From a checkpoint of a small mixture-of-experts model trained on Wikipedia: width 128.
Below are experts of layer 3 (counted from 0) of a mixture-of-experts language model. Rows are named router (the router's row for the expert), gate (a neuron's input weights, with its number), up (a neuron's input weights, with its number) and show model dimensions 0-127. Each number is 500 + 25 x the weight over its row's rms, rounded and kept within 0 to 999. Numbers have three digits each.
After each expert's rows: a language model's description of what the expert responds to; "mostly gets" lists some tokens that are sent to it at least half of the time. This comes from a sample of Wikipedia text that the model never trained on.

# expert 13
router:528522517519491547511502453470543485473509466491497475522478471518572528523483512512498517517528478499527517463514534503541483537502544511537485508497516474513543540533503501484472461517504488528505480513519538524485510443478524473491505523528519518466505500544482517488480513509505465462529513493527502495495496507498548531491482502519471464461526506492497528448452468488502480497530
gate0:567476460469551455528493476475491516475502532506528429519483483487560519479488509495466496495524497494519522495498507498508529505525529480510547491514497477500525503501478448486527491483524450547531517494493528495488491486493498512539488510497499490493500475487492519486506499447513477491536495515431550485520531472539522528495510453489503526478494525514514464486509465504482537517496
up0:527519476462524480484531462471510502494462490473489426500510477514500517510467498510412479529528484474515527485506475479509464486529531475505547504510519478519510517520520500508488457500543564540469542505483511495480493529454490510467516532495521477503510524530506538493511522493523458495508493518473473539484537500510520474460529490529495499485494521493498465481507484505492504466527
gate1:500500500500500217500500500500500500500500500500500500500500500500500500500500500500500500500500500500500500500500500500500500500500500500500500500500500500500500500500500500500500500500500500500500500500500500500500500500500500500500500500500500500500500500500500500500500500500500500500500500500500500500500500500500500500500500500500500500500500500500500500500500500500500500500500
up2:500500500500500500500500500500500500500500500500500500500500500500500500500500500500500500500500500500500500500500500500500500500500500500500500500500500500500500500500500500500500500500500500500500500500500568500500500500500500500500500500500500500500500500500500500500500500500500500500500775500500500500500500500500500500500500500500500500500500500500500500500500500500500500500500
Prepositions linking a noun or verb to its object, chiefly of, in, to, for, by, with, as in "hands of".
mostly gets: " with", " from", " as", " for", " during", " between"

# expert 0
router:453507493519527467488469491544469486506484467515528499512484495515480486476533445513485526539502520497495516512459515493488449470504530483485470527525512505494539500471469481469516491477461486485480487453499479490475502503509510463517520511476559504488486548512536498492468483571539506505517517537482520453502543474457485478479466517507509494481512466478477487519488490470527480463535
gate0:487490487500535470490475492471509511534455557522476526497489488533500497477506491554544462503503528470495515502463512451487499466536489453506512476519526481491496519482513520490478490503457479511516483477444477493519492552466568492535504542504508514506454516517569520489494505542512524491473513503516492491489512464489511496488515515507523518479519519437508512448510489504480492521497
up0:534477525501491484504447467500450479526481500501479492485485497510551482469497502524510496476503495510477496489520498505519515474517484513447506488533494503508485464504470519480481511497499500500515497502465494514518476456472414513540512537491502495514460509518503513503502531559520491480512481463563517516502531507467509456454520513513497521487560488504460461554451510486480533517491
gate1:493502507482532518491522492505461458478471480461516447518518547541490478483506457508478528510486480482494554490453530500522490510496550478478499510501464502480503452534477516492545504504513552509457475458497513485513509524483510481498510518484546497525449507500478478509448512520580493530519522500499481495497501472511527489508486517497480520502491499469495522526505460491468558492515
up1:532494464506442495490552496528502521483498541460483519494496460497488489463474511494464489497505515492488514519519532532506466506491455476507506548498449457517496496510488507479515484491510536491464500521494501516517514491477497458489530502477501517490435504510456475506483496544511495491518484548520508488511517471527550473516487501519500422527476469449508527487500458463465505499524
gate2:498462518506512475501497482526524488483489509482491512519499465487519482469515511475555512496506489476537533508429505468506483443517543501509459470501525554509493504485487518505489508452527519499492511494517487536520494520467516496529495490483517491537492541487505515486512492523516474489511512503494397519500520468509480494524519475472480474507496482489577499479455479461467501471524
up2:539501513483512496504433499509493484528534514502499497505534477485487505513483484530470482510557480478474470531535512502467481551472508522471549484476513493459518489486511497499503473520495461513507533513472535493458522510531494527447493523453481478438497506481461508490481495483487503505524495512501477468478461499507516550513477457512515539476487510517510554555511518541491475489483
En dashes and hyphens in date or year ranges and compounds, slashes, and consonant word pieces such as h, ch, Sh (not-h-ing, Fair-ch-ild).
mostly gets: "–", " h", " Sh", " Ch", "/", " ch"

# expert 8
router:491525500473484487469513429495512509462483491501488456494488444507480500495489473492489532512520452511533473469509484506474473467530506510527536472527475503522506497521501506501505512512478474460453467503501529523499522524479473502444531471497489484488438529466521545496522484513507504494468534500533504468495513482512476483491521472499514521543432465492484522457538528495508519533519
gate3:576514510459512521478505477521516506499507514508512452519504480510462472530498471485496511417491493546522560518494472472488497527505483495506505498528494522533521520529537503508458514494489533546490535533482513520507502456503539496493515509491475477506503521487490532469550509483513475505508512547478562522480473495489531494470509507524479497451474478514513478450499480497485510475485
up3:535463504535482466485504501483521487520490468498505523479507522486517507511520474510542480510561540491504494505506513551495478462515534465458520499472547445469480493491465480469492496543535495522492466450506459525479509512536517519492514487495489496531457529507531491523481514503516470516503546525474451503537522496568478523509508521509489531505465520493470466528519481516487507525495
gate4:469511503489514514471497478509517502520507481466506521520512465516501508547566501516496538464501505488514522486509457502495524497502512482511522498489508561501480494571525532535476547471522517495476489502476513471477526527539527510514519474458492466467477500493486494463477490497511476477497548496493478507570520509455532476502517454477485499515512460507495518451522473487458514508453
up4:477498465487543483493500496490472501490462485470485553489523515524494507509462496514478517536475527494533506544504502530470500492514478461460504477525501501493449506497497526516510514532507483457505531438465500528470525504472544509489474497514462454502491482545496459458515468518486496451501543512478442526506530554474492502517510494530516511482547532496490502468503487531496490506471
gate5:494496517503527490496518490484551514459487505523476484519475520515504507450551471477456502441517488499504495523538514540474479513507474512509490470471530459495504520530498514503495516499469502482462521549481510505502512466476529490525520498491501543469530506447533529492502499517521483482504502488521540576495527443483484467490497521499473519544515518475461516497512442499474489540499
up5:474537455486531504548478508523473520506487508510520500490502529468501499521445452499477503498497532448505459466486501531529529495483535522503522502515478502534507515499488531521473490507495492511535475465505520475490494501495465499472443542510490530515484461511485521498542495468458495488580475481459512524528506515493491495479518523510494436497497483525511515487529547493523552521497
Common verbs after was, to, he or and, especially built, used, released, found, played, won, made, held.
mostly gets: " used", " released", " built", " found", " played", " made"

# expert 20
router:475477505500468507488442544506471490480499507541457514496456472514532517511541468499520453466471508481496479477486521523533508487540470495494508472515530528519490524490523468544517527502482498550501510462520496465473518511500514505532528512467511486475498517525470492562459515518482512503501486525533505518450476482496551528496534508487522526485516482514461465503492492505487479505431
gate3:500500500500500500500500571500500500490500500500500500500500500300500500500500500500500500500500500500500500500500606500500500500500500500500500500500500500500500500500500500500500500500500500500500500500500500500500500500500500500500500500500500500500500500500498500346500500500500500500500500500500500500500500500500500500500500500500500500500500500500500500500500500500500500500500
gate4:500500500500500500500500500500500500519500500500500500500500500500500500500500500500500500500500500500500500500500500500500500500500500500500500500500500500500500500500500500500500500500500500500500500500500500500500500500731500500338500500500500500500500500500500500500500500500500500500500500500500500500500500500500500500500500500500500500500500500500500500500500500500500500500500
gate5:506502508477495544531505532511473484523507494517507495493464475447501497471536476550525488488533527460463533489506527517558522498536477455532489491436533517477505504521528507480490511517508513590502525500501513492524497493474498497470505491483521507532498561512515550512499468519482488489492537544491479502478504503528536471487497518541508525492489484497481487487517499517450516504459
up5:503519528468489474505497514491507484479503519495510484502512536530472464505465520527513510505483505496500433514527473498527488522444528521440487547497528529518482525482474548510516493468479522447475479529470533498500475489513472538495497490482479498547487513514520511455501536506454483541511407471491523511484495521487510481519486500494480492517472516469519495488512544485506463474496
Single letters and short pieces inside longer or foreign words and names, such as arch-i-episcopal, squad-r-ons, His-p-ano, Morscheck.
mostly gets: "ri", "m", " Di", " Li", " De", "oen"

# expert 4
router:484498499515484465464473503521537528472510447446477488503525491475512515518521492513510506475496549538501479531485490518485464470518501484519514507509489480498471538503499504444491504513490507481483491491517460465505533516554486476466474526471538499499517454535528526423487505458502514486487465464499507496474496472519501549504451487503513536487490535517497488494542521483481503546538
gate0:484494492489479521519498481481492494493500438503507469516538503474504479483526488541530486505498508514519490528459502483520479547525491502540485517488531489509488531512503493507440471466492496490502501510501478472492515479504484518503461459487499494525500511490482534478458555521497468504487514479472520499471506461445527477563482467469495530518496501509501495473382483506522524481501
up0:502525525497528506508467492507504546484492527476497577504516499530483513503470493459524521530509472497481522491554477517518532516517574484531515465474482541460473459467536539491557489534506500482508477511460540509463521520513511470497543474476506487487485521513495505494541482498501509468520516509482500502531498516519468494464545509486519507489506484520493490514516529508546474541482
up1:500500500500500500500500500500301500500500500500500500500500500500500500500500500500500500500500500500500500500500500500500500500500500500299500500500500500500500500500500500500500500500500500500500500500500500500500500500500500500500500500500500500500500500500500500500500500500500500500500500500500500500500500500500500500500500500500500500500500500500500500500500500500500500500500
gate2:510504491481495511518480469525525500544481459449514488506550513508494529487504522497506511484461501518519532511470498480497490529517472519514532510499541528477533511517487535489471546521469528505478450479514450465491471490498504467491464515478515504468473470464478515481509496493571526461503502470494488537519445492520508546514514527504474510527457519512541477524550468500505519494526
up2:471528511527495482470482459510496508500477529485495521521505458521506497517501482461465506511506479473477555436523518456471509448509505507462493527535534502520496501505480518482519535502526481493473543475556479503498545490508526508503461486472484498468530530510498492499510496496506515504516481489499509503536504486495387493502512530543486493525470519530499499501465473461491482518520
Opening pieces of compounds and phrasal words, like Be, dis, Over, Out, self, up and down, plus Fine in Fine Arts.
mostly gets: " Be", " dis", " Over", " Out", " Down", " Loss"

# expert 10
router:491470472461511534463481458501475436465568502485469514498517520487481517480484517485543483467501484489510541485440480505507507510507501472515487482474515476506434504498477489478512485505490481483512497516501562503532468482494471468497503474490472471506506480503477503508568510528500495510507529462454502502504471493500500473523526510564475502489491500484480525548475472465502487535494
gate3:494464471479478504504465498513501507452503481493487479494522484493497475474472474475571498527498498481487528563495469555453503486505502479539519549507489485475454541488499468498486511454524493522456487511531528510514505522482509526529509528484489471541470508509533500531533525526512474518497494501578525490507513478459483505548492503512462487524468477502539486516518482481496497501507
up3:495491539470491528535505518508505497479531512470532443524566530441482495465492508503513520465497507490505487462507535547494469475496543482504511525520471509473486480496487477509510547439533511478489482500507449507498523448513517458508494486533493503547525476532498491505518488477470482509505515490506467514472561482476455458515506533489481475497469505498540504477476499492512508496486
gate4:480485463519479502508482464493494512445482513530471493522488495495462500467519480517509455493500468491494574511507510492542503515509476514526460477526495467471490515508514513553525518530490487560469488522491514501505452470478491519506531525518499518547481521477504460543517506561516491486517476487484505516519513469473488508563508492546469491493512475499513484545502454484469527489479
up4:505515522484502473531518531466506468499512494502511492485487526482498462518506514505463475515520477486506466494442501484506470501490499479468538523528479551528535483564477503505522441460466496495531467534502449490472539516512472517507479485488522521513472514518541534471514531508508510524484495498557499490514474535476481490475472536452508481497508501535483440473462512470514509497514
gate5:512494505474521518458495493482506495516525508462489491500493494505524467506510475477456510504476504487498474526483541501485461571482543440523501460479522493497455513513522516486502509473468449534496462483495513524515466513506498448507552500544503497490500478524504536499513498488503507461560505477474519507523473499479479477462483537505511505490546483509520513500490445545520564497498
up5:498536528508502541490506509481517497500498539501498507466496502508481462491515461466506469509523523465467543519469516478474463510464548495495460486517504502457486462496525484487494491505460486545501494488462497526523485518487492505496532496538481530493480467532496519502516469489556491465514525471498502513543497514477547515496513497532497551475519467459501526537425459504549482482508
Year numbers, especially in birth dates and recent years like 2015 and 2019, plus adverbs such as also, later, still, then.
mostly gets: " 2019", " 2015", " 2018", " 2013", " 2010", " then"

# expert 29
router:479467467511496531503514507457510465529477527516511465462473550493480499564486526473490498491522542463558507498521558476468521512520481467503532531505531494524498481510545526510490539521496486506525523534511469484489459454488516501481501514520489470490500470520472544481540513467525454505501488517465520525519496508496497505537472485491489460480503468521527510483486508532490490457485
gate3:482449522494498495509539482498491465542475503455499561477523558517525459519497518472501529509533540526522533491496488488490467519515500481482486479492512510516499497522486532501446535563490476539515482525512517509514521473479518496484506492488510495482557498500518526477533517565518521507510495506505479511491475491483536506532469468460508513496523476465536508511530494555473478469527
up3:471457489531514526511496542501484535502446544490506492478481499516503514498530514544530513489487474492500497527455492447510446480506528464514467466528477522515490478503514481516499512484480513514508548456526473497528473522506517493522506495511530490491489524478498517499499497500506462505458511533493559534466462467462483571486489473481479460567501532523491495484491493481488486509475
gate4:519505485454471525512536464512513525555487513487480500485469505481477508507507505460499510509529502520497501500463529473475470529543505524530538534471533511484501491496525504548459501496550489451502503521479478497536465500509499511456502516500543498480519444511452468435538483514562519517528479472480497464498483498480485511490512471509496482476506473529507480512539513526499530472486
up4:523492500496453527480540482496524512541490511479494476498491491532453489502484522476506523457504520480495516497487555510483469512486506490541518511539508511489509511508531508546529512483529449512505496466526482553458518472493506484485492507494545509525548474466485488480487512487541483471535494509510497510535488486512495535505488529483496491462532485491481416512509529518415511509525
gate5:491482516496517499508522505485517465536447469523478480511466524466534496491504473487503501498531484498524519534499514454520550535500508511510535500496493508544521470520470519506465513526499523513513526476511513506472521484477517490505463487481541479533490566488510542481518510524468516466506458522473504531533466466470509458569515454473506453526482455503520528507505457509505499499510
up5:501553516456457499517499515483516471467526496454538477546497507487499480499497507503480519472564494532472512481496536504490510453487530507496504479454511529513536496494513484521532530501466527479469510488473507459528508530514541530474505501551481502530510493512506486487510535474506507507482444517518471494500529520535536541463511481458540495489504492467492483439536504528478506481504
Final pieces of personal and place names, such as Bolívar, Cynamon, Solomon, Bagnis, Colliery, often before commas or table pipes.
mostly gets: "ati", "nes", "onia", "olis", "ala", "ila"

# expert 1
router:515503482507466482484534486500505534480492517518548508479526500470527498513477500490493515493456489527475501487505499556527501428476467498504525540531512492543524511536488495478478534512484493440552510447513538479461505515515465493473473494486472548500513516501541491513514511511480484493485468487512513504515482530531461454476534496516531518493496527492479527465522530530484553499530
gate0:501509518500521544533515504480488461486485490437491513487519520518505540502457497520486461479512481510513508519484554470494500519528554470522518506493488521475471469541528498464464484481502520515521526482476535476524501499491555487500545524538516506507454521485505481485493515546511496477465500474495500474485463458561524511486514506520476464535520497464516500468503514541448527513506
up0:527502523484493513483521502497495515473503507542506528509497485560506459491535485498503523538535545477488504520477458527480491506526465534475494472509504479517554505456511488521533513524521516476431510466484474484517483484472460510485486491466451498467538482506482521452525502465519522508489497521497487505479516497464466535509491536486485539456496490512498464556529484506553509503479
gate1:511527451470510513489498497470544494493496503478532482512519523501510470507506474479495481514522497444555544506519523541511486517513486503490513503546489522483527518489490461528499499470474530489474481441500497492491510494496497492526530499468508503481455498523526505520516495560505451430496521505493491486458461470475443517506427519493499513482520510490478511470533464493519539526500
up1:493489482489492508514499488500526469496514532499511464497516509538500473513503456491490500478513486454516542531505505554531486505508492516518501531557491532492566533521509454514514507502474530474477464447491537508473510521483483527509541487472490524482481502500497476497493511522484431449489528523504493484476472502504461520449478515479498501476480496520471542464531452489522535541499
gate2:547489481489503560469467472487502495489493539487527477538496538497543497495488518491495518531499505484512525468479513533502476478545500483533510504490489483534528552512498529527470534476514479508529485502533520520493513511504526538420513523499490501505515524479547498535524458493521487456503490487513525539507483486511512520475518539470510518461495547501537531492481496534464559507489
up2:510469496510496470495523497514494465471483539523493525453489506527478515508527460459510490468520464462468470517478497494469500479511521499529474491474470539492512515494461488451541473514486475494469486486485503480524495489484538491546464484515469464513461488540494527506488485490443524524502495538485483526526530487502481435516469495549506457504491511507436499494489489506518527547508
Common word stems that often take suffixes, usually mid-word after a prefix, such as det-ach, Per-form, res-ign, power, support.
mostly gets: " power", " support", " pass", " call", " fact", " fund"

# expert 16
router:476451466461501493509534494468544456500480497470507501479497497535511518545476504506500529459524457446470530503499489483550468473486475514507504505456475484415485486487501482511511516487468510497491477504497496487450513546511474531476480496493479546492522524490485476485498460506485492466501524521491563486513450503508483514491515526492476460501488520512526521521487479514521545487496
up0:500500499500500500500500500500500500500500500500500500500500500500500500500500500500500500500500500500500500500500500500500500500500500500500500500500500500500500500500500500500500500500500500500500500500500500500500500500500500500500500500500500500500500500500500500500500500500500500500500500500500500500500500500217500500500500500500500500500500500500500500500500500500500500500500
gate1:490528493479511556489470479472533518506482521525459537530473528483500495536487500519522514477502488478511540484512506460555489465506481526481506486506510494514519521474514512517494525537501510557480458554487480470495508540484470507495485529508531497499469519522486489476505494462513522514521465496465540568493459514506477549504465529496469471521499486555533494475484471525484534506511
up1:502514512499512509493505542472527515477520489527512524476454509504527472463502478508492498441465491461527503539486515492485491508509475526476519480510499504486505498499504463557514430499522492511484484452483525508521527489479496456483484516458488505458500487521474502514490561513519530452489491578518500504503493505504485488517471522470522490490467457512496524453507476499436456514508
gate2:491512478452519517481506482544489464470508477486436510443449528525498501458495564481491493481519478451504512482479549471515479498527487516465492472480465513478436559485487498532513499450463508538510493509532505454467505506493506483454474521519495510493501485483493493542518495496513489486490530508513517523480514480501514528494512533546457486516506520479498491510510501517493500492473
up2:521490520490507485472486484508513438513542497475473485507520534525517499558491510508475501480482481507469513470485534517521515516501441518493510536437501485472454515463482517531481527461477479535526497520539486485481539509456458533455465505506548499519476496524487530527522468495503467472517533484513495516537545493531529506496484514499486502517487514492529487466513510468532484513465
Head nouns naming teams, institutions and groups, often at the end of a name: team, Cup, Church, Empire, League, government.
mostly gets: " team", " player", " Cup", " government", " band", " Council"

# expert 6
router:544483511512474510519542519494487515492476522501488472499506537474470489476537511479515490532478455506479502467497491500483520504489569480463518524499456488499515472519491508490522488472509489551458474531511497525466481487432548504514499452517482528542519502522547517465481465489506480508453517504491484466485528483511496508483470525525487526493502464494503473546501522526433494484492
gate0:506483506480516470514493468491518485510464542496537464463515488510478498502476490527490488501507462480497513513473475513514519531524507500488505532472486527513532501531523479526504513460533507537472502457500489509506475484480526523601486486563528512493483533490517494467486506535514454525488529498476488490480502514488450500530514491499479544530536503477550435521529500493512525477478
up0:477539468531475501489528504494506469502502498495522473544489490490480463521528513490507477398531487520489484478533514495463531496514517494480528475507491509488528530509508496498479478487546540510473487469488519532488521517479485501517447491504476466491475531464481471521541497504477449525453513489466515459493501473489503521442501484477445497478508480477537486525481504509468498488526
gate1:462485537485470547502536529520547514523444496476518477492488522498503454494474501464502520506519503536502518531500484509534520490514503488535498494497529492485511511507536507521490508466526497515484479462501489509490503493464514542504531414470479558510531526494533531504506509497502509479478540453478516484537497472490513529534456504503472491476487481532547470555509499502466476503515
up1:515510528512502483546534498477511477475506486507468527535496531517532483492482479499521428485463469504519487514506536501491426480488522543516508516481489519528501546482502471527499453493485470507528484510497516512443524479468463528549510524517495473500508534475476498503527497491537512462472499533509466466533512503551475473520488515509487532509505509507475496461522563485490522494505
gate2:517502533467482504495504516449484507523484481506475473517519530514521508495515508516499505492492493431481489470446475518506521502576540457480506536451512451514511503521501498475505535445504495531448464485476478505534492505496491494490544475491523495503508514505540515492475480496517483531501528482452487501526469449479505492508484523517526532516466473470518509516496474526442511477493
up2:552530506507483534497513486486490507492475453494537471505494508488540535500493503525535505514499527415512451455518519515535515476499541561496537479513523489490478489512489473512507526456515526557433499440512475536508499522472504524470505522510478510492454520511491521478466489497505482504499508497441499498511470481495525481479502487509498469498491485496469516530467495528488508503501
Word pieces inside non-English personal and place names, often Slavic, South Asian or Arabic, such as Kozars-ka, Șoimu-ș-eni, Nosh-ad, M-ate-i.
mostly gets: " Bh", "osh", "anth", "hammad", "č", "ith"

# expert 15
router:474511534525474483493466437516472460514517456556544536537536497529473510509483531506545511474501463486526474463537521479520536503498532513487505503479505507481460493459538504470528517488505510493530447558490504526494532520489496478497499467509504505523520474456509508500456527461511504540501522526520505491495533503500524493505475510472476497545469532523522485528498518494495512507468
gate3:486555496507489529462524479513521418512506488520507550490504510494527523482513484549551499513482505503497515524539526491530499469509493486496512517466485549495496465494549495522505515464514503472497488527504534491525481536488517506458514495469544491467540500481494511470486563503522478464514525511489476525498454490507514476539498536493475499550502525492538494505466520511499507548515
up3:471454455524523514482496506539533542465506489464519469516479447500529509510498502448494491501508486479494480507482470530510518520506490546528496500447508499512506477486436478484518509506486503488502506514539499458500479474512507509531507462527492521510464509525476466506570499492558492464471482500451502455499498532536481511448509490490526491467523490512471538522487490483504495494463
gate4:524510515479532505498457484505522454469455462519481506530494505470485519502509461569488504480490522513497501529496489496544524520513508520512498469507481480503488497489499504521486542506548500516492499500464525480477485521474523544503473491513524502526513468402543525486490534463477534512536518523498497477480452498505479532540468438497485490518488512519547482494503505488490523529507
up4:514484488496495533521506548526527501558497534464521492471486505503515518505487494459460532513474480506516481475521524520485483482481495489500516482512481501486515477497495445470515497496459461476496556426529488494493504458498473518518521490497449489435467489537491456509496472539496474480521477460499474497499524515521495470475498539542541519479472475483462507490501480518489498465472
gate5:490485467516534566507451452504514467478501422507525493521478527555535490556540498513489498530503523490478511535475507522535539518528528524493517487499497512487524491464513509507471502444497545516451488523514545480508477495470533491496528483494514482522499470493518498504499527498487471496459508503489501532506549512502503478510531487452501512501481491515536522500488499459499495478463
up5:574492492512501485503441498510491448494528449506509487518491494600503491533510507473526491517510527498475512542465491503507548518524524528498494522507536518496502482464467492524489494470466485511423496512527510491513509505492533506482518511513521474519517480492538501513505526492492498494477474479514476495498512548496525468530541498481482533497470459477496473464504500481485469477471
Articles and count words opening a noun phrase, mostly a, an, A, plus one, no, any, two, often sentence-initial after a period.
mostly gets: " A", " a", " O", " I", " one", " An"

# expert 3
router:551535443500492530558519522492498543551461465487519520495496498483488500469505498529498481527507520500458498537502475514488519517502512480498526535462525535513496513505500489536509527463517493504503524539478533453531528483525527536478490480496508459512490491499503495495501535468529503480577538511489493530511460458473535481482534531489503503498468527471487472504509484534488505519534
gate0:511529468509528535517478523489493510495501531529457502517474565536495447536481484510512488547513500484474459489542490496523524518454512463528480485515490505460518471537497558495508508491481461511492524508490497496513498563546524536507516515512548511433507483515491509488533499507531501555519481492501491503522501488511521531505516497489515497518479548489514505477477490519507540551502
up0:529553453474526518502498499494482498521464483503474479518477540521483507533484520489521514497498487512483446526527477499507502501522493474496504549516476484490562508494485550519471515501509503481518537526453445484494495505538502493504520494494537494453468479499500480486517483507566508527537484480493522513521507430484545532485510484527499485517469485474440518521483522493511508534533
gate1:533496490497498507511545514485532552515444498459501465575481474484449483515528492515485508526496488547497523508462544510524478416482508468507515514460526511468521542499520518504473533505488514521511557504500542500509488532538574503489496528504484501491489507489526517481516521497522494524487470523516495492496464495479497515523511502522505496508484506493477497468493473506536527488526
up1:501502518512549491483489483518482460530541480517511523515491522486491543465487479502492460416521480512537507504523491502453525458490517522507533497521467480529468520497508487502478467476483469521517540495516522478484539513507524532515504493526497502506506455484480500489518510498500510509479504485482494542479523497505475472483475534424516518462522513546515510447486493467439497473474
gate2:513498486489535525490534530480536493522473494493509500446513490470475520499490501477489484560462510497503487498473498514491492403492537508514477484480492541480521505458530445516509510502475511471497510509521500488490531469521513514477513508481490565492474481513477505501475547511591464496537494461477474501491501492479511527523465477497473512481486508505535525492468485510511499530517
up2:534487475506494520495509514490525457486504500452544536491524473492469527502505506475484516516497504517521519514549472495509510530478513534500514515466520546487530502557519501528502530490496529474509540482527540461526447507492527508492480493505490501479506483446486523474490479500521468542516557505497503520528454472499532478521492540496486495451475517504500490476509471563488557531508
Short word pieces inside ordinary English words, often right after an initial consonant, such as at in satisfactory, ut in shut, ur in neuron.
mostly gets: "atter", "ept", "hib", "ext", "onst", "arg"

# expert 27
router:504453515506563513530511507494484480483497550486549499524508529500550482472527490550539536495513470454502512486492527481535475509514467491494530499514544478473503485470474548472510551507499540466505497497499516534517467476513516498546507487501471512483517464518501501495526478506527536513479461456485516528509492503497465564522504478497493537479459491487523475466518509473492495499478
gate3:501503505483488507516513525500492528500473516484561543492501487517522494490493488559523496490466545498550460490488508436501494488520460476514564526479491472511499490518475515506490529533506514533495488449464517499512486468498564510483519497460534483517497470479501495498501473540493528508498455458487528519541478493489506518526506526521478467524493507484512520440562520507504486521498
up3:520479490483454495489508522493496511505511440508490516503447534507494469486496468474512483490522507538441497528533491535529486494507500525528479503501462526502540515539547489508520469494479527517498478481478491497504503491483530471513509472433533549491533508521510501525456515507475541480477499488481482498494507524547514455457478530442463523513478477507480492549471500511516488468524
gate4:575524507496496496493529486500487482503497472521504523510506566472520467483490458478506515469525526500535514482539543500551453467503437501515491490477517503499499501522478493457501516467529514494529512482510490510505500508495490514506533502580549518462519450522518527494518540508508496502531499509463483506503459475497482536486480496495529474477517509479501465459514520484467494474466
up4:471487499486495528479499483463508519528498478565474507537501528554483512503530503546488488513524556496509450473493512542504512522514516448461512519542483484534507481529522471464450502486506509539519503514510439498475497527516501513472484484492557507484580515507499505499490497487550499500499477479459530505506495530482511475463514497492509501489489509536515507500471473480504526531479
up5:500500500500464500500500500500500500414500500500500500500500500500500500500500500500500500500500500500500500500500406500500500500500500500500500500500500500500500500500500500500500500500500500500500500479500500500500500654500500500500500500500500500500500695500500500500500500500500500500500500500500500500500500500500500500500500500500500500500500500500500500500500500500500500500500
Final pieces of place names and surnames like -ford, -ville, -son, -ton, and whole city names such as York, Angeles, Chicago.
mostly gets: "ville", "wood", "shire", " Angeles", "ford", " Chicago"

# expert 24
router:506505488499501498487514444520500496456496510463481502488471529465462469530498506541512493453512486524513497489528507508510457454483510521504471510495516523523501463492525505488492488514519541492491500578500509526482522534516506489559496452509463499477512544489523515510517474428521517526470524477530489529520546497524465483468499498513553495526515488508493505500542536494554499515508
gate3:527481466483502503475495477480478523534481495481496467517454469469537508496523558506528511529497494486560536526460523476512518506510497508490479483453458499522503536526495528500495498472492523508521465484524523531507501487509476479505548509410520459518466521471533507490493488511542485470518494469496541540456472457498478497515478494517537506528517493469507477512496493509484534510499
up3:496460489495482491503530477470495506506508524456488487505482484474518494528533554541529485523529517500524504529488529485469486510480503523514447479463481486543503495535492514489505483501459490498530510486534535531533522496522497478506499499512531431583479531445527510476497522516536465471481511477499525539492498429475499496502478508504531492494500497472523486477502475494491475475535
gate4:494481521489495551523479505462515512486456461471490466499475540503523478491507488585495484465481514501512517484529498481522501524472491486481518495465531530488505504546489480484472513536553481532532504488465494477488514522479512504528514534506512498492511499524511498469513549514518489498569556482481529525483501476499489484455451530499488516511484482489499490461481531490544456528520
up4:496498488480532470509483534522492466494478498493540508518486513469469513494463461500465505475521488470501513540465536484496448489500440465518489508460488506534525524471520493498515480484496425521498446480476472511509534488525485503525488511515527483498459521528526436515481482508461498534456505516552521473490515482476487477513498495516498516502492520526510494471515529539523487520554
up5:500717500500500500500500500500500500500500500500500500500500500500500500500500500500500500500500500500500622500633500500500500500500500500500500500500500500500500500500500500500500500500500500500500500500500500500500500500500500500500500500500500500500500500500500500500500500500500500500500500500500500500500500500500500500500500500500500500500500500500500500500500500500500500500500
Pronouns and possessives such as it, his, her, their, him, especially object it after a verb, as in "gave it", "makes him".
mostly gets: " it", " his", " her", " It", " their", " they"